config.yaml
num_hidden_layers: 8
hidden_size: 256
n_experts: 128
experts_per_token: 2
d_expert: 144
d_shared_expert: 128
hidden_act: "reglu"
moe_layers: [1, 2, 3, 4, 5, 6, 7]
router_score: "softmax"
normalize_top_k: false
routed_scale: 1.0
balance_loss: 0.00274
balance_bias: false
router_cosine_scale: 14.0
init_std_router: 0.0203
lr_router: 0.000793
vocab_size: 16384
norm: "layernorm"
norm_eps: 1e-06
tie_word_embeddings: true
optimizer: "muon_variant"
learning_rate: 0.00935
batch_tokens: 131072
max_seq_len: 512
train_tokens: 736700000
max_steps: 5621
dataset: "wikipedia_en"
Below are experts of layer 4 (counted from 0) of a mixture-of-experts language model. Rows are named gate (a neuron's input weights, with its number), up (a neuron's input weights, with its number) and show model dimensions 0-255. Each number is 128 + 24 x the weight over its row's rms, rounded and kept within 0 to 255.
Before each expert's rows: a language model's description of what the expert responds to; "gets" lists some tokens that make up at least twice as much of what it gets as of all text. This comes from a sample of Wikipedia text that the model never trained on. Tokens count by the router's weight.

# expert 11
It responds to: Compound name joiners. Hyphens, spaces and ampersands joining parts of compound names, places and dates, such as Fraser-Pryce, Sucy-en-Brie, Indo-European, April–June 2015.
gets: "-", " ", "–", "'", "/", " &"
gate0 [140 123 141 114 119 136 125  99 120 151 171 125 133 140 164 153  88 152  92 169  83 118 120 136 132 122 102 132 118 150  81  96 137 184 123 121 117 129 143  99  87  96 125  92 126 128 150 157 115 125  77 105 138 145  98 142 115 104 144  93 153 147 130 146 121 109 158 121 100 119 142 125 140 123 130 146 155 166 120 146 134 105 105 100  94 167 115 116 102 141 131 114 113 151 153 101 129 102 126 168 121 115 198 158 131 132 148 159 144 132 136 134 121 108 102 165  89  98 124  72 135 118 177 112 123  96 139 185  83 134 138 107 131 149 166 139 170 154 122 120 106 139 104 105 137 159 162 142 130  88 137  93 144 121 166 116 101 102 105 173 133  93 153 122 135 120 133 102 101 158 124 133 154 106 122 185 157 138 101 144 152  98 109 133 131  95 108 168 171 115 127 136 150 110 143 135 138 141 147  85 121 111 148 151 129 116 138 115 128 112 142 161 160 155  81 166 153 124 136 149 183 144 139  91 127 112 126 140 106  98 164  90 147 143 117  88 125 106  83 162 132  91 124  99 127 135 109 123 124 123 104  98 134 112 130 170]
up0 [117 128 137  91 155 123 113 119 121 162 140 134 143 114 164 162  96 139  92 180  87 111 122 110 122 142 116 149 131 145  68 129 107 164 130 112 120 151 150  95  97 110 107 109 134 143 126 164 118  98  57 101 146 120  87 152 119 108 142 115 153 183 126 150 133  97 131 137 105 129 148 129 128 106 163 164 127 199 113 143 142 131 146 128 106 148 142  97  98 127 124 117 114 132 152  99 127 100 116 151 101 127 187 155 116 157 146 146 134 136 142 141 131  89  94 144 138  80 114  73 141 119 148 115 117  96 101 187 102 159 135 104 158 162 172 130 177 140 114 106 107 153 118 110 143 172 187 133 152  75 113  97 142 117 174 124 110  98 121 159 139 137 122 117 123 111 151  93 114 148 122 120 147 112 120 164 158 146 118 139 136  67 143 130  83 100  92 179 156 106 122 119 150 128 133 153 149 132 147 103 110 129 147 152 121 130 131 104 123 115 149 135 125 141  89 159 138 133 112 130 150 142 152 106 136 121 130 144 124  98 180 107 136 132 135  98 125 105  85 136 125 103 144 116 124 127 104 131 128 156 113 109 134 125 115 171]

# expert 58
It responds to: Hyphens, dashes and there. Hyphens and en dashes joining compounds or ranges (out-of-station, 1454–1455), the word there, and nouns after in: addition, contrast, response.
gets: "-", "–", " there", " There", "/", "There"
gate0 [165  98 102  82 143 107 125  94  88 126 171 153 119 123 174 124 140 130  96 161  96 111 130 111 135  98 107 129 123 152 102 138 160  84 134 101 166 161 167 100 129 148 110 140 126 184 152 138 119 111 118 138 129 155 131 127 128 135 139 146 128 126 159 126  67 102 141 156 117 120 119  87 116 131 108 142 153 100 125 166 155 109 106 165 127 112 123 154 103 121  96 129 174 147  83 151 120 106 124 111 136 116 132  87 136 167 127 148 119 148 122 112 132 155 119 126 118 110 147 161 164 128  92 110 178  59 106 121 102 142 146 107 122 136 110 150  94 145  66 113 112 108 114 172 110  81 121 135 103 152 132 138 169  85 150 129  86 148 124 161 122 127 117 198 137 117  99 154 109 150 132 105 141 122 112 156 155 125  95 110 123  99 118 137 145  95 100 154 169 120 154 179 112 135 173 115 108 129 152 139 149 132 116 125 148 142 119 121 174 154 127 129 137  88 108 141 136 124 159 108 117 112 100 122  93  96 155 131 132 121 155 162 123 152 127 121 158 161 131 117 151 107 132 108 151 131 143 100 134 166 113 109  91 131 101 159]
up0 [122 121 171 150  95 124 162 139 155 116 154  79  99 127  94 106 143  98 164 122 141 124 143 148 127 164 162 141 143  93 171 144 152 125 104 134 157 110 129 145 105 120 120 149 114 120  92 154 166  89 137 159 191 110 118 109 122 113  98  95 143 144 126 126 161  89 186 147 101 159 151 109 116 107 108 135 124 124 166 110 128 143 118 132 145  89 130  96  90 118 134 152 113 124 114 137 124 133 121 144 110 152 148 125 100 107  87 105 103 127 188  93 141 123 166 133 163 128  92  65 168 139 126 142 123 134  97  98 112 123 120 103 105 135 166 131 137 127 153 160 179 136  84 117 137 127 155 170 168 108 155 137  77 158 107  99 142  85 133 131 157 153 123 122 148 136 124 120 109 114 139 157 142 111 159 144 163 159 132 120  99  97  82 136 126 127 131 136 146 130  99 150 128 108  83 113 121 106 118 120 154 117 103 103 130 158 124 150 102 110  89 115 147 110 150  97 159 152 107  90 124 102 174 163  92 156 121  99 138 109  98 127  67 133 127  92 106 126 131 151 131 152 128 129 129 123 144 155 114 139 108 132 123 149 170 136]

# expert 28
It responds to: Separators inside numbers. Thousands commas, colons, slashes and pipes between digits in figures, times and table scores, such as 1,250, 1:16, 4,000 rpm.
gets: ",", " |", ":", "–", " /", ";"
gate0 [101 155 137 106 162 117 130 102 141 104  88 179 154 133 161  93 162 110 117 108 125  88 124 130 104 139 144 110 122 100 117 149 162 143 129 153 112 124  91 128 146 127 105 131 106 138  92 162 158 115 129  99 160 136 123 148 106 112 154  83 165 129  64 132 113 178 137 114 125 156 123 108 117 150 164 117 139 121 148 124  67 130 149 109 108 112 149 126 140 123 143 136 156 153 131 140 150 165  83 132  69  77 107 141 163 124 119 157 129  81 132 133 133  85 103 132 137  49 152 160 106 128 126 167 125  86 143 160 134  99  89 154 101  97 148  98 115  93 127  77 142 155  93 121  98 126 154 131 139 139 124 151 122 163 106 145 164 137 104 105 140 136 165 113 148 109 182 109 182 166 127 160 138 121 111 137  71 139 141 130 107 120 121 125 132 121 111 129 103 154 117 131 107 134 129 144 126 114 119 105 115 157 117 117 120 166 142 161 149 144 183 156 147 132 134 120 127 170 164 119 115 111 114 114 131 160 157 164  96  96 124 147 146 129 120 148 134 138 104 127 137 134 134 156 143  80 117 132 144 113 144  97 123 142 137 132]
up0 [135 103 130 144  96 148 123 141 111 143 156 100 106 125  86 152  85 157 146 124 141 164 110 151 159 113 131 153 151 153 150 106  87  86 132 126 115 150 163 149  97 126 133  94 129 128 178  91  90 135 124 134  89 102 128 129 160 136 134 173  66 123 177 122 142 119  85 139 112  87 111 130 140 105 118 126  98 129 117 150 171 112 115 136 146 140 119 128 112 142 115 119 105 102 132 132 121 113 151 115 184 162 170 143 122 119 131 110 138 187 121  99 113 147 179 146 118 202  99 108 147 113 140  84 138 168 117  76 123 148 169  98 133 151 105 150 116 166 115 166 149 100 149 113 152 124 122 118 104 132 138 121 130  90 160 122  94 124 152 151 123 117  92 118 100 162 102 121  86 101 145 104 122 133 146 149 193 104  95 121 171 138 146 153 139 138 143 121 153 136 135 140 143 110 116 106 122 138 114 149 140 115 170 140 142  88 136 103 115 135  80  95 123 134 134 152 123 105  89 156 146 159 137 122 124 105  86  93 163 173 140 111 109 111 133  96 125 106 123 126 121 143 128  96 138 158 136 114 130 151 108 122 114 104 104 121]

# expert 7
It responds to: List and name separators. Commas, dashes, ampersands, parentheses and pipes right after a name or place, as in Ovar, Portugal or Everett, Nicholas.
gets: ",", " |", " and", " (", ";", " –"
gate0 [101 129  77 128 134 154 149 110 160 145 134 126 141 106 168 144 123 149 124 119 123 125 162 120 142 113 121 128 128 117 119  96 148 114 129 130 128 137  85 139  98 112 132 161 112 147 134 144 139 138 153 121 127 104 135 121 119 124 103 134 161  98 139 169 100  85 136 128 124 119 158 129 163 135 149  55 116  85 104 103 145 107 148 117 103 121  99 125  93 109 130 155 107 151 153 114 141 160 127 122 146  98 193 143 158  55 139 165  82 119 145  56 148 179 131 162 100 152  89 129 175 103 170 122  98  76 132 103 126 115 105 162 151 145 125 146 121 132  99 145 110 130 130  66 143 137 148 151 127 156 127 151 137 140 146 124  89 147 137 139 133  91 101 120 110 126 110 106 122 170 117 142  77 149 132 124 106 125 125 113 124 114 140 162 154 144 141 142 105 112 125 169 135 197  95 107 159 145 139 140 165 124 104 123 137 100 165 153 119 154 126 148 101 148  89 149 140 129 135 131 125 127  99 130 117 152 139 131 169 145 109 148 137 125 110 137  93 145 142 139 127 122 146  78 139 119 120 129 152 109 109 126  59 142 167 166]
up0 [138 137 156 111 100 122 143 134 106 114 140 157  99 183  83 127 116 121 133  97 120 129  61 134 122 159 124 135 123 109 125 154 148 123 122 123 126 166 167  96 165 107 135 120 117 128 106 110  95 140 129 124 153 138 141 127 120 130 125 131 124 163 122 102 146 145 125 103 101 146  80 110  92 119 110 173 133 135 137 137 121 140  71 149 133 107 151 151 153 119 142 110 137 132 125 144 121  95 116 147 103 106 100 104  98 185  95 124 145 184  93 160 148  44 116 132 139 124 168 119  92 128  82 153 148 182 110 166 121 139 154 126 156 143 120 125 124 107 176 130 114 143 120 164 109 132  93  85 128  70 163 110 132 123 126  99 118 106 133 138 120 170 165 171 147 157 151 137 185 106 158 123 153 139 122 143 160 109 141 134 118 126 121 113  93 128 158 106 144 138 113 121 150  76 124 128  87  92 141 132 118 128 147 134 152 185  90 124 147  97  82 110 167  86 143 119  96 121 107 117 150 122 107 139 151 112 137 109 100 125 140 112 129 114 140 114 153 116 109 114 147 135 124 141 102 123 134 139 129 147 130 118 202 115 113 142]